Weights of a small mixture-of-experts language model, trained from scratch on English Wikipedia: width 768.
Below are experts of layer 3 (counted from 0) of a mixture-of-experts language model. Rows are named router (the router's row for the expert), up (a neuron's input weights, with its number) and show model dimensions 384-447. Each number is 500 + 25 x the weight over its row's rms, rounded and kept within 0 to 999. Numbers have three digits each.
After each expert's rows: "mostly gets" lists some tokens that are sent to it at least half of the time. This comes from a sample of Wikipedia text that the model never trained on.

# expert 12
router:514498523444511495474487562497488527514464551491527468521567512538480537471487496485473535466523483499483469548487471456458480462523517506504508508453446518445545481513501510484485485529484497
up32:528458534493533476512489483500512527481512515519519461498569559496476492532505508493532509485484526553483464492519499521475534500533504503479526480520475474499477539503513484539475531484506495
up33:511451524484484504560469530489504499518488501482467531494462476491463541507498472516527497531502501503492531488506505518503568484498491527560489489509494474520462522514497468503537519454473506
up34:520496490480488484458503433513507486453507482503500475498482461472471484524487514505516477497473475475492504500507519527541515512506517478485530510515525484547537449492520526504520493487502542
up35:456491495467492504549492502470450515550503512521541498516529557506512496469525516527499476482519501507455535444488470523475508511508473491496472500522525508512505529522473516491494477507500432
up36:490495509461487441443520558511515468468488463473490512491528501514472522465525492480515486496512498491545527477492508524485463516472500494513454494504506532479510533498491441525474510547519531
up37:520472525519544519526482497538491485526481505507505487465504484508443527520509442509488486504508494507470553457462510526482514483493437495497501506508547489503499466502459495520490494495493472
up38:491507535486481500555505498501489438443475540522475492464488511508523483479481548486480521549492494499480490462508504535517503520531488512562489498492481515537492492489513470464526508523487473
up39:508502524536500485544455507524489490445510528513481473498494470509473528482465512540512520474535531480509498528489502532489518472474504490499506501488533506490535493525510511484524509485467542
up40:553515517472525474500547523499482543494480524494499494465507533491473526474503503473480483455513470495490510462513492510503507467480512543476469482510499488506507488456499497513454463525503500
up41:505509528494513473501482494511537505505481501489505493508520485522547456485486480457473458485502507465541519525508547483503531497503488543523463474517519526511519511481541463512481495503481548
up42:508526519538510510491515443497493519520517540481488506469520510500484510478490488446449534517503497486492510491530503497471502496478490494492525457492499465448477513525532499457521477507504511
up43:516485536496473504502510539523534477510482471486474460503487491488499528509493477466484526478464513503523485488513541465498475490498505503499501513511468566515492513459512510464493491542494504
up44:472522509519506508493531482513506449501520508537488503519496502463495454458540529545494508492509496510500499518528514505462478490491513509490470534487458496496492470492483543498522516500492543
up45:482496469502519469480511516470480539480474515453419504495464530485506473492511489537499529490537497543487454467488526524483507504513502461470509520477532497547487552519510505522465475494482494
up46:518533514532497493492480483456501520512516506531538475497466517474492508549548517563480532507486490503469562502474500486504501485538540520490498494491502472501481486505444505497482502521527490
mostly gets: " sh", " re", " un", " dis", "-c", ", s"

# expert 13
router:483540506545507484550486473499495491476481520449455480492469486429540502498487529492523528534471487531463526478485476491528516514506503496536511552499488551533478490495513518514508509453473572
up0:487524501493518467500515482505511491457523532510502487462531488495486517502505504499487482491504459517507528509494515496485486472504516451503499544482526508519502502514514483505467521484479470
up1:491506475502482513499505450502543446450527488541475487468511495463523501533535493512523533485500592519525491538452499552498521530451488409510538477491472534484481513477536525516548494489500490
up2:486494467527462518511471495471519507496548479528490496505464507489533498500485518532489522476514491528466531456481509513525560518516489514471508508537478488514497474529493485523472475494520437
up3:496477520490529529503508540512487495481484516499458486499520503523553444496482495532509518547505504522501465503480507506494548475522477581490475524509544465540488487534529504469493492517498477
up4:490469436456522516520496459462555482478473508506506477548471504479500499511548498533477487513545490487521478463496510511477538480470494487502505507532461494515508508531493456471489482467479481
up5:511499519508497461536485483516507487459430484496490510477485488500457470485457466450530495492526483536495517493470509492539480452506474517489451527470507494463519471517503509527480550500493516
up6:541471524520514519512462455549512544472454531475533474500496509518542480494502459505485505508478459474537567506530517488492478528466498528530509506516491493496552505501518463495544512501510493
up7:492534479498515497505477520470463521477507499540490531470513547502528512497539507473492489503494466528465480453469490506526471488493495431513501478516477446537514505469507493519467471520472453
up8:494516470477480516509496510475506495491499485509454510538525503517544523525488467475510475542500532515492446484536484465483495505495489543489441532523484473521517473536513483525483515486442502
up9:500506495536509529519539507474490533481510497498523488458502560496488519498464501516519525513496515507483516485531522516500520507523513495480480512475494497517485507486536505550485490522473484
up10:468524484450511495493477480513511520535481510549519487483488483492551524497443521506491530494525482489494488538497509526442508515486435477503502540485536478492518501474490519472513460456498489
up11:505521507528472461509523497490511517511538517487489438488464499492481481460478499501522503512488477532500493485481493520513521499487470508541475498482514533505472520508494514447482504517482484
up12:472489518496513458443481466515465508461452495514492477511502501460474480481474529521534530516518522478486459510527525552547509495483493526486465482514500480484502509506499496517509494507547512
up13:488490497514474496502480488538474471541497511523489465479477537495498516510489476517541554514475569524485480490453504512466525464523528475472556515459487507481482523583461509548518475499528496
up14:488481445481467520439490496515463510538529470498490479468528506510450543502535534489497515491508454519478505519488492478520459527494486495498520457468539523473492509498492530512503544546544470
mostly gets: " was", " as", " is", " are", " were", " also"

# expert 14
router:498490540513478526514493447516532505489509484520494518478461501516545455520491523490529495526509488477567518499464492480494501502500483499568497516507500454518454488495486521480499523534500494
up0:522549485488490509520513502498505548458516494494492509495528484524461486484549508489519486474494499515532517525491508511520480504475511515508509534498421488466473483488496545519531457457516515
up1:484492502528487519470502453499457479484514485495486560462483530499483496526506476542482435512510488490510451487508525514538507459486482483497480555446520480497521473501503461486507530477524500
up2:477574460484474496461477464474442553502460505510478506490493448484511503502521476554532489527456494484502461482520494530513501538550499457486456481490513543504472515509469479486491511454478548
up3:484458545541528490489453520549490439477516480515494521469481484485505526489483490485500508563518529514476499523496538514517493445517522500463500483477472499518487470512515540520520518442487501
up4:505494521496534497452494501481521511501535527507457463500506507465474497513480479478465481560509467496531491511521470448484467553528508522573455545529474500513491518512538494469500502452477535
up5:535440541525512519506471530476519493546494496515468525494463500466511472484518511507513522451502502494447462491481497498495480526519527474522531516498510447493535496489524498505484565457482523
up6:527421498495513539475456507508496478522546469517505473478533482530523477504523513527511511504545447515469542530499479510536542523527503477481514493500482479490511473523513529493506492511494547
up7:462519516500526493447467480473500538498447517491511525513483493494548483523489518537520514514519506497441513494510479503499521440494511481487519508545503484529459475482499504493499491473500523
up8:478481532498525495488511498504496514469510482491526476521479556502480464485508526504471498554529489455489474500501509526493482551555503496485492494553487477513499442549496544538544507430490516
up9:489526495499509515467471544510479502509519503492491502483476496488486457459475486534463499528493530505481472520502475531536496534511472529476488512477534512535525525524493481494495474498535478
up10:497463453483504446476490546503484480467535486492508519477530521520511495530501497489495449511529505526492513468512495547524478485482510545478521506541528523539474497482501512503471532494500476
up11:502457535480487507485507475502529545529495510506456497520496511478499511474496513493529505489527516528517498455473492482551511492526440504522469515472477505483488517521501484517487500505453510
up12:506475444530473446500512492452547427473497501515504491487521480467503516491491521485479485486485499468482546457510508472456505495523518487508500510517456498499488523524475485458480466499507447
up13:494517503504537526469504485488530466515487502473498525537522515487504513499553519467489490511501520462512520530514513468463470478505503463494479499498509485489498509514489478512533499513500500
up14:479502516537470486477480526478460491491492485453513483504484510512489506471516532511539492524536493495494500463502502485545513524495492473539501463510487476556498510524490476509522502481525476
mostly gets: " had", " has", " have", ", with", " with ", " having"

# expert 1
router:530495519530499499520515449476488470538530481502525481494556481523454524507475484504487548458499495458504491474501483494516498503540517459495503476471524481527518531492542523510565506490514531
up32:480499547503460470512491499492485502514501475512492518493525524457461559532490490513533485491545537566470480541536535488504538479523513540520551493502461500473493502443462494486496465470525525
up33:481514518468535520533546523516534497486439492489509521527541510493489518510524512507481475497478471491562488519461542512486442536495518523454489518487507479486527475464536494490522545495478508
up34:505458539477514539536514506459486532507506537494508533442450463538513508506498491502508482507505472487515463543496510516494507487469500509423482452499493497514492515491516504513504441471507521
up35:549486496456514517498490540453453452481476514520444510543513515494526502536530453488493548459459429498507523498500504547496472514470550492494518522494492479486547514497512498507523486509515485
up36:512470521471503458514488516512505518514520511492505533493531512488466473512457490534463495494511495484489542505508523533527471518553485534521521510484461500488472513447462496513505515512538557
up37:549526500541512513513470453515486514472512466461537519499456539512519505489523516498492472503496498499484482522512461479547467482500505505539519492509495513493481491534520506545505497503508488
up38:536490482487526496511507462497531496526484497519505528483474478478493513515493469507487514529475526509461474524495507498485444502518499484514518501505494481502490508475520432526495530493517495
up39:516447452487475499454519513487470515515531482515530500463486503445516489468519482525499513489463504516489486520465553552493472480549518462517543515510499510504494526510495486490485485498492534
up40:466462471500513467501517459482477515487520470514501524482473534509479526473480476475510474526478489500479448513499487509461508525509495529487479481520548496535464481572529500508493525474525518
up41:475526487479522453498493484518551530511477476510474543499506495525477491476519477474445503528495467500482497514523502491515511471524494450488511501476519497487530497481464479470507477513504495
up42:506532468518487552566499510560489504503496443465511522536525507539474500502490541502527523541493488485486503425481486542477477503510506517514539435535490524484506537514474481514465514470502530
up43:518516520525492480541497463512522487494496508459540484494533480424514528484487515513483509525467481535488478522454500505493468514470482504510450491488498469529565516429495470511502507535515509
up44:514472523561501498535543463464491479497530523481476540507545479499507497495506537502456515505495479531481468458456525497440458526467530475490490489478486507510490488476486485486496545522446498
up45:487505530478505498497494491484514517465522481496464494486470468479464428436465495483525510507542509491500526490500491482506507508517500470541505479510533529461533488513530524528508458522533537
up46:502495505495480502498505515528513481542503549525509527492550458501524538493510483506500516520521488493508532508486453485532510476482491506530487501493463509475513513488523485523487489508475518
mostly gets: "In ", " November ", " February ", " July ", " In ", " June "

# expert 6
router:524457505555480481481490513521534462469492518492556468503540497502555468565483506529502465548502529499509517548450510506498494503483436536502519495520508482536509540480504498485503477508501473
up32:535504520491513491496502456455508528494501508481448523519482501517488483516502535461505499559484490479509496478490535507531475467513499502507547480464513541510533490534492471458451494490503488
up33:520493465456446506507512524493497537481486458536521480517516485514531512540498520515518564509560482458519515500498532491513501506470518529509494434528534460513544499515478546504500530510479476
up34:501494509568558477530503550511467512489459488466494489497468550529481484453523520503481486538501462504524525503490546504490485541469498537504445475496493530500507522508507483498530501532483502
up35:476451557499504482491505522451490466472484496525453468530498499496503484511483473493493505479520521504544521504506500541481472511473450512495480489475457552518463490505528496476491505499488460
up36:475501466523520464524494509488495512516481543505523487537478496471535483521499514492463537535538493475489500496464479501499486507517488502495458456511495504529482513542478513553478493522493477
up37:530443517499514460488484526522534508499469516492499506505516495491502498450509514470499511513513492454469506486508505519533523510524467523495512519497521495473497461478469501523534454466523492
up38:501463535528502548465490512476490530500489495514497537463476495496496546477500522537497524503501455491487526458488493462501518503497497442459524453521509521490445559495522513501481472509513531
up39:429522509538495451505504496529515496498491538473517483510509537510520489458497528477500458515535505489504553493498516516424511541486501528500468498457475488503559467520495483480486481512516526
up40:492484529472510476509540500538502469562489496503513519506501517494572503465486497516536501486544480468490486537509523464483499482469561505471513531484495431508488520481499501506495470463507486
up41:505492522499495484557503514458508451521496506516518499481508456468467466490521521470491531515490479525429481510500489495494493494511496521539518469493517539509508496471522485486471485530547521
up42:482477488500536475472491511484492467527491489501514536498452504511504464527470440497524516495510510531497476533476467481533511525527498482542505463504465489485554494488514501519485483480534516
up43:518531523490504470511469567485506508543467485515525535491510478503510524558501496525493484489500515470505485448472527520502545482528515497488499479507489500503560480547461523523475532520518539
up44:528482570534493518483487474493508515503508457510531440483480460478546448498586530531557464488487504535492504511544523496488502458452473500498516497460531514520484512453491507530497453508468493
up45:495529501498457466542479510498554547492530488519483527444494481478489513523535475501482473519475515537518493537508493498519536495514521498489506488498499509460482502511507509465508462476494530
up46:504480487479513514519509504490533479498492481499479485548502509487469529457508503477534491460474533497464538474488466490521490555503539511461503472524468456489490483541500472515507510533471495
mostly gets: " Che", "ö", "ü", " Gre", " Ber", "ä"

# expert 3
router:501475524506512438487507551444471504498514487483523499534464509514481534545534512496501466483477507493517507461515491520487538503489458542492508474510508480532469573499488502520495473487499500
up32:468507499519476498529499494536581526487532502480482524518466556516473519488451472505491475510510497514484532496464484454525477464488469516486500516502535505517512474478467534493508482481523473
up33:502450507510529497528490569541508420501528502548461511510499493530475506525497537475467461517496502548463491490515485454484477501499471515487528517457477477505506476522514518471481457454474465
up34:502472504515490511466538499466508524507474497505532507516507476534510503522485538491458529504462459495534503534494490481468473498489485486503529531474533460475501542516511516548506480451526543
up35:480530513499549485475520506456482509459468541533532464479535508477502509495511522563490501518472490507470515516511541511561481458497488512485494508497569473510490496498487475466502498473495534
up36:533495532514485498506497532485479496482495487484511480494484515515544434531513515542498466432521465539505548519496494514465505551501480474470498499473467478519470566545487502504474499499478503
up37:482490479478474561463499499505477457505513523478504530526451503502520493498494507490494462471459497435512532499533502499468495480476522522541512462529498475547494471474488493487454512492487443
up38:486479537501543461495504461520500484547520479474544533490498532490499536520532483544469532473483520456490511489470492471479476512524531453464504474529533516540490499459493501505506541483515488
up39:523537477501518497437512534529508557528554510530509469514490498565490459521509533514492533500501521517553462526509496495527501506471452512511448499488504511484472557457545516474471540511488510
up40:543502494498486460505532477468503551536485555487463482488507520524489529499513524510506560501485481488516471515492530535509499515522457488468503471481511442495496472500522522522474504468498483
up41:488498561480488477446501472508501464535487505498479533502525488506496535482468486481479465492482468465542524474527488554516467492436480497532483483484479500486520516494489508492506503510547476
up42:482524471484527490483516477496519572529510498483499499498491532514470450489531520501489536486440552524489502495506499543488522508519522502569515514477502482484551495506519495529507502455457489
up43:517520495486508505521501487484532521496490504500481460513530506558488514494505491463527465530447495509501481492498497484512517523492476452507547473471519520477510542542494464506491437502499511
up44:512532499492508482504493463486508469517483509470489501526494511478519527503466479533508487485526506514477529554495528514570510490484496483491476523491517533485515508496544477485507520467484494
up45:492516530520526489529479465449521467486515513493502539524504514526531538530494467510473503463517496507462508530510531517501485491522469513499514552548452513519520515468510513503465474487511497
up46:523492510524536467518468519547499487517543540486541512460495500514548528554478481498518554479520490501507471491473458494494511500508492477476524462510532485468499559474495515480483542491471469
mostly gets: " Hernández", " Adams", "acqu", " doll", " Shin", "edy"

# expert 8
router:503482477477511485512510537544502510502529510502518523543498478528491517479493487510479523548525508451493462497561507487461487512500521527479485501523563506514519443471477531475473495508490515
up0:475526516519506507445481496516493506497572481497505499481518473476499504473533502557498505498495493516533488487485489483455555478478468512473525447551508500501489511504483472494454508551488500
up1:463496505499496512562486530517520480486533503564512481497502516448496484509471517511507491502452492505496483546508492494492467492489475526464483564539519510507474498526565455512473511491529528
up2:490467518501536521535487494523516505487477505494523504524493499512522457506518472429496521519534489516519491496503522473515506532477485498497446495506464507480449489507540459511533544526545507
up3:520499562479492481494483502467476510480452534488511522507481508503497483546511486441496515491534515509511468483540534455504468489492528523497502477514522455491515472484500517485496484536497518
up4:502514469481510507537496405536523511477509536515465520520451514494488507538460511499536532523493483475503461509494516507514496492525490488504486519530501514482500503515536452467532515512494482
up5:465514515558535506498492510554470509512501441538502529485512497448549474543469514553505498545481470513521531501492490482477496468523547523520457539460485468484519490505496496518486519489508552
up6:505557529522478488530505478477500523470463514521468518483500478526493464501489488467511517484478458440538515525483478499501499484461487524489490483543475508462492507488506536509487508476488497
up7:509490495501509464467526494505527486472460496539476473454482505477528468505501520487519532547502511470501440498485551549548473455509495494513494450476507470471499513486477508507493471458480479
up8:503480487480517491499476502530494475482486476514503537524551534470451495492472502509495483490486528492490473542491493454504540460525460495486462540516476509477548500500471513530514467518508534
up9:510398462516447502517508545522465504462524535473486444531527487506525498510520458516496507534473486511489490533494518464494509481498464478507491498491484497537484484510505502474517458458536488
up10:473532534477521532508479502449429490496494491493557545439493503506489474506508494508509523511497510510540504496457468492512542508560480522504500498483446522476516472516460512483489479513497441
up11:503497468521456505494486489477529508514485483453508499509549515444460480483498501495435525542513486508502524495505473488461541509529471509495514490506480503496501512496514488497532485512534572
up12:532496533455511483486520482510517486514462520498492466520496478488425539448506492498511534470514475489519503473509515460482534471532489488531496501492492531494498500523545502487512495520505498
up13:471498540501466496463519494454484506480498493471466491476511471498459552493514515506503518474468532498546446514539494522534511501473464509537492501557505464523480488431502504487508502457480476
up14:478508536481454451451531479461522516470533498511467508521526515504501512505549509552497506491466545504494508518505470468521447533497518454528490490455537504484520491517547515463483495519503487
mostly gets: "\".", ", which", "ing.", ", who", "es.", " that the"

# expert 5
router:519519530501497551502505488456504498490479502489486538446510511517530463533507514482490489419546510447508499485473497532503491489508486533503507528485502410482490522474486514486510529517511487
up0:501490515498526498484526526508495492519494495483544528487509512539513499533475473453451510504490544523515477511531460514483476497530501486495504526541486540503492513530482521500494493555505504
up1:497503452505499489497496504579533496450495506514517477485485522501498511516542501505501513443516521519490468502492449477507482482540537511504501473462476495506469543496502505462498524474512516
up2:486471486490456471494498485461445471520438482453528488533482558464535516497508478517484545547494541510489566514516482497513475472535496514507494501498494485504515516521479505546485547526493524
up3:503493504480508500482496523474484527439491470478457490505545520516479483519527477531482484508497517462507468477508472508468502457518491479469550485552513517509551472493472513484496505518508497
up4:447500504450502527502502463474528549539480496542496488500510516484493539513506489544457467518493487487477518496495527497510474464508512514456489486535522528481518517492478473513508538505502492
up5:486524501485520514452507507521522486490488506505508511494489537486468484510487495491492536484481477456470478464495552482496488518478466466499530459494509555536489510442525527516467518509489517
up6:541508532483509487499512498480491509500486485512532519488481524471486514476488524459447470518505497512499463541512509529484527493501490486502510519480509508526535463452502471504497490502497476
up7:509529482480478500511512519450494483509505528498490492512500509482519495550502521509511530477504453476504476480526507539544450538508473548510526466469471565521534530520514484469486499502484479
up8:493487487487518492511541504493504495532503527531523465500482469481472475502515518450513501523560529472508482544470472555460496517517507513505493505540510524490504487493497506515489521504525487
up9:522548484482481504517506500498497496482509517498573490523536478508514483491519489469484535494514519501526506490478522500475467511484501483490463539487468497495468474552506507482500524504536501
up10:455495515454514489484465472517470510511494472490474514483482533535487504495512477516467480456493490493472505506452506512500512497504525534487481518484475518518502476480498482470548508490511519
up11:542539478514524477484539469492498499518509513479528500493457506457453458465539495540505521511499510484534492485491517489507510476479491481511526482500515468503490482493491463474528514513512519
up12:522477489509506511485486479495484503481509522491483511513504476525481531499511518571507491518496484514510462500544489478521468521520533498491534498470495506495487473497532523472531541497502488
up13:483473466495472511475485473544485507497495515518538494473508496520528522518517510463536466489518447500475505513466515494502569482564507508532488501525472474449488524543468530463514502495480473
up14:541452476448506508521502551491530527464484493538542499537487486507497477494547527491575494521503503491511516506495472496488531493506512536497479512520493503512488489502506483440511490489504514
mostly gets: "_{", "_", "\\", "}", "а"

# expert 11
router:513540483463494515484500532533517500504520500512525540518481505531478506510495511467527471448488488473548477507477513462488505496527489517532508484485551469514503513503504471500495506516502535
up0:514511487502499457533454509498475508463543465474497500465499478482501502504520497502477487474532518536476516489513496484522475492481529505516512490497487470529450494513510475469530481508485467
up1:507467531543492532474506523532537474479522554498486516465529505503469514492517510514494492549496472543511530506490481505534471533515513462515471485545512512524521471516487500509490514481499466
up2:510497514513506541523468525492520479486479549480518513529518460518518487537494461489524528474494503496527497526505502518500497504524516542527532498478499478516506465525519502474478497546439483
up3:498493532510518505514493532478461513471465505522507532511499535480537484512491462505530470463479496466486493511492498511480534525467478523479496538503529492522471512451517505533512512511528505
up4:469520473482508492496531472540481453467474511522478527517478505505493441517506497488517474472495512491491480479518542474479513513503534479492500465528490548499511526467505511488532566497473526
up5:525527518487504491494530505527524513521486468510487484538511471526507503535526467477477496459520506484516519551515550506477492489514494492524495530505478452523523539507528501510502513492465510
up6:497483511522540467481502448463481496478510504483546483458545523524467510537481501482494506462528496480477470496519524478498450477506504467490527506515495491478501484477515547515484506483558467
up7:477516479487521496485466514485513518488483510519521483518465457497508493527539515491525490492551510504547491504460503486502537551537517507512509545505522483497442521484505496485523519471536483
up8:524469480525490526492462462498530487491523492520491493523483456469532493505485529542510506493518471461489480477504524512531509523497492519506491497469508520488462467474497463535467502445473528
up9:498524456538459530456522507530475523492488489530528493531447509511453500518525471517497481486468526528518524485484508527544526470520492462474444531516525523482536497538534496520492487468483479
up10:524514493488525484493479480491495507481504534495511533469506485481463463505528504505473508496518482493507517495486486512503522513521477443501471492515506517472483495470482508475489494529503468
up11:591504521509529526436509458504521463491454493518513547491528528525481466430505509497534499496522504534498487484472542486469524509497499455491471554486518548449470511516522519487519495502536525
up12:545561491573504540481505526481513483508503494505467430470488482487483511506466542526467501455499515474507508501475496509508539485499470531458511480489511462510513517502522522489508520534517470
up13:486522504539457477495469521534525479482517533514526514443489468526452497525534515504514553479492521531489487505495482499489487537481501489513478549485478518505516516494495470479451479526525483
up14:476508503506491505477501519534490480517459523480489445471475476522507493502534507526488479528522527504498489438518531520516515514493468479482479531531521538449447465507538510485527465501495519
mostly gets: "| Bronze", " | $", "| Men's", " | Challeng", "    -", "| Best"

# expert 2
router:478484482449474514547513477513519486481515500494469520499509507504482528473512542495526485522501501525510523520487500471484476507445492486466484464520474509510541476478486444525479540486501454
up0:469501478479539496513470517472462487511502469474498484473561499519490525465480519524547506550484509476481473459475475469506519466465505464472458502497515517501493501496498466534489505476478513
up1:526479511509491484498503465501516523472519491479472506461468471482504517497514530515458505510485462500459487511494476488501506510475483484508511511522520491462568473481487482501482490481481485
up2:520502467507526498507497497487480494512447522515494511484511533506524470491534477477520491507473514473478488526471504521506488512518503498513538506490485533449489492503486494525511524471489475
up3:483495481514497487468474489534500512516533505494551516499518466501470492443503491488488497496467558457526496545469456511491498540512492516507488494512517523535489491538427513487500563508493505
up4:449489477481544496539479512484520519472497462501513494476452486505513516495534498510553498500485496512509542478520551454529548537525485512503538451522539481483456519554507471458516446476465505
up5:520491495468502477495458525494477507524467509504508531435518542535476496492549543492504525476520488469520522465478499487502442540486503469491486520497521518514565513514475539469536498526496489
up6:528485478517515509514462514516497509486489503488504459474512534500500515506521497489477524490548486522501522477516484438485490470535481527512491497502536536504483496499476532494492529501430502
up7:536506449499474504493495498497487527480530465529478560496517475471480497494499486475508482467498519515484483496490513479523488504501523441535501434507515472543444515491504509474489482503483488
up8:496540527478476501491505510507510492499516496515523500525487505491484475522494528460497522495513477489476550511506532488475479517512469499475513450485545490517520536472523469506508479517494534
up9:500471467505464481495503479498522527510481503545464499503461475514521469546523496531493536583517545510516527492529518501545499519508488474501522483495495488460507539523493515507496501447515490
up10:484498516515521508485480489500473487487520502522471506517522521486494485470502536521543461525520483462491529479494482468504498466537432497478459487468484531515464436474473486475469506492528491
up11:472523578507518506474542475489504446570479538494456473465516506516537536510521461523506481539522499524447517484486517500512489473517528486484490505564525483519488479468481493546482515517528532
up12:513505483504522502516475490495522503504515493496480494503444483469479515479460492509465502477532515469449498547485494478533512492519466486480492510500499529503485478517499502455463513509477509
up13:511467530523538489512516455486467500519475542528502508491517476487515525516516446501491484536496498530510476456492508475528505522503492494520526520521513520491459510509508527497482501463465492
up14:494482484522491488536496482497504523483457540471492465489525473518495512494507507526477474477515520512523483518465479554529475468492489468506530468489487540519511554514477533486481480471500465
mostly gets: " civil", " equ", " cell", "uc", "iv", "ivil"

# expert 0
router:472553467548480483488504490523536517494518505509477498507497498450505467568491500500525463498482475496539517540476491513485504505485487490500491491508549514488502504508484484491511503531502517
up0:439488568516493489515511484461466505468488499513519506508497499496472515479531519512482459541488540483509477512530558533471460458494464472460516489508476494472481465510468518557533480497491524
up1:524497534496519515557482470489492521497517522460482525534461466489507510494497456522569482506508486534518556499481502534515487515515494499542440478465579565504472566469506487527508492521449527
up2:520535497542510514476465480497492537475548534491486503488509511492460512518489458532528528468470486452485506487545495493465485494549523451544465530468555510497475511517529480458535498488484486
up3:517519483486443498463503480414478507510467500528484495459485467529476494508502511462466495507498477532539450530474549478484525521506492527477462504489491456459503458538462493471502482497489517
up4:548497514504491506471526485516516472532487471478520504507511491515507519501536531516532491468500495490529507484464505517482484484564495550470496537503510518481527503567493490486463545542496511
up5:520466511501439433529507507489499520501515488566480496512525505469459486510510512506524499521497526454512527482535509530523569524492474481441492467501490478500487486525533525503511489417467502
up6:487472503491514499500519534508503516471513458515534514521437507498526472491493517492460468489501490491545481460477553495518509490505508530492463507502510488504447506535474529497512487500537486
up7:514450497491445480478474443489498431503482502479490492513490503465530524511497496478489488461474492514464510525480501506518484517481500480519551503508495469512441517482535466463528516469502495
up8:531537475502515545479517473487493507497509517465501505495488448533514510486487526518528539488486482506505470505497488462553492495495490503500498464488501516529522496521490528526498503484472558
up9:549463487499510500527542529528495502472515484496501502520485480505494500500476487550509498509496530470550498465441561538544502495515511500475481499494551489503489493485522504498517482509447530
up10:522515509475549480509508473501522454470514486506539522476520510551517488506497518508483494523534527505475485536452513538460533531517438469477505494513564567536483550522501521466491510529520528
up11:485488503508490467506525490445529482508519502491514452501529516505491561479441506516512502475508499496462482491532475490465541497494521523456499502512484442524502531488524539440540534491496540
up12:522476532546496489519499478519543527489456503475494467485475493511491508514501467483528512517532491495494482462537450511474487518466510498473513486517501494478488451452511520528528502458511565
up13:480528516456485539498511498513439540510495531499491486449512476459527445516537488496491508464500504503470536500503510518499483485494473469558482494464519513524518480450478474477466494448472511
up14:493501519539486529499471466497465548495531506471557463508513508508462531529534446502455520486477512510488492536540481509537464482505495459514490491540528501508523476541527517496556521476531444
mostly gets: "==See also==", "== See also ==", " football", " television", " police", " footballer"

# expert 15
router:482513496502516505502501473485511482472473494496504504447492537474474536456529495484527539529539501544477497492532532502524528503437498493497493483505476500480515508541503518487472520483489469
up0:513521551514477475482535483466507483469507557491471511502536474466514515510428525459444482499538483444508501494541499488467531472519511443481495495538488501497527571502521485516516572511462497
up1:497530486481503524532458558528476524516499518501445485459521519492492499471523509483512495472482538485486501532546524518550469484485515507509500522493538514503496554508487488509521517469545480
up2:500476522516517457490514544518454548515507471498524515488485523467528495528479471536516506528474480508454520480446451506490562514466485479501496517541539504517461481517541450504529479514522515
up3:491493481511494450472531533490506472478492480510484487484501485485511493460508512538508465484557468502516497487535468473466503462498529518468468474531496502469489508492517482490471511546462483
up4:472470453471466491494520524560505505491495506532507491523520465506508480522503453487525494511496504520467522525494508530466502555438497470501503507426510522513471503482466487552505511506514514
up5:492484496513468500479500545440544464489526513497455485475489517490515536476508505461461501494533528501533480472518503474562455495484533531507549521491504474513502479544495498517522524501521520
up6:508518449496465499524495488487524497547458484505417515468452491507521509461499501489541494530491544487490543496526467544502504504461503436527527455534548445493499521502505522487512523503473533
up7:480509493493485525476513447459506510524546464534522485512512532509534486519510517488544461489525438524499512495509490522500519515471499463454454531509473546485509489516531505475465481501546497
up8:488509498527433475497536475508514431509548471468485495503519529518533534511483522495508503478526496459482500476456529485514496483485475472485498503468514498508506506502499531487461500544504478
up9:542464522511520504520499513500447488507491468480514471513519509506469492493551495500463446561485439497491468451529486510550525497539527461538500462503526479501474504510483552537539522523522499
up10:506522501499462521438529502488537510508475508475479470565477487504517461500521487528478513475536479538527479554517561483473520477456452467484515499492524514507459495494506526501464475484527484
up11:491522513480512518527493514520489526469522494519494481495465485473533571472493537516449528468509452548475542486489481489471501518501519502491471489514530466507512536501515558493484498511451509
up12:472491514493527513563524525460478542487520512510469502462512517537461455535527535480499510516506500486522495485510467559525477476484511525530475497502502507465501558489482496476533504450478504
up13:533513497468441489488487530553491511499551479511490481502475484484518501495539518441533503478552499476525476494472549547514460513506499500521501473505491479487537510494486506531524520519460479
up14:494471471446480479483476475508481498480506497495500540470492485446523474492468473506480518525474471539506471468491510536503442477488494513466529491479469495514503508511463535500471489496543479
mostly gets: " use", " form", " help", " support", " design", " mark"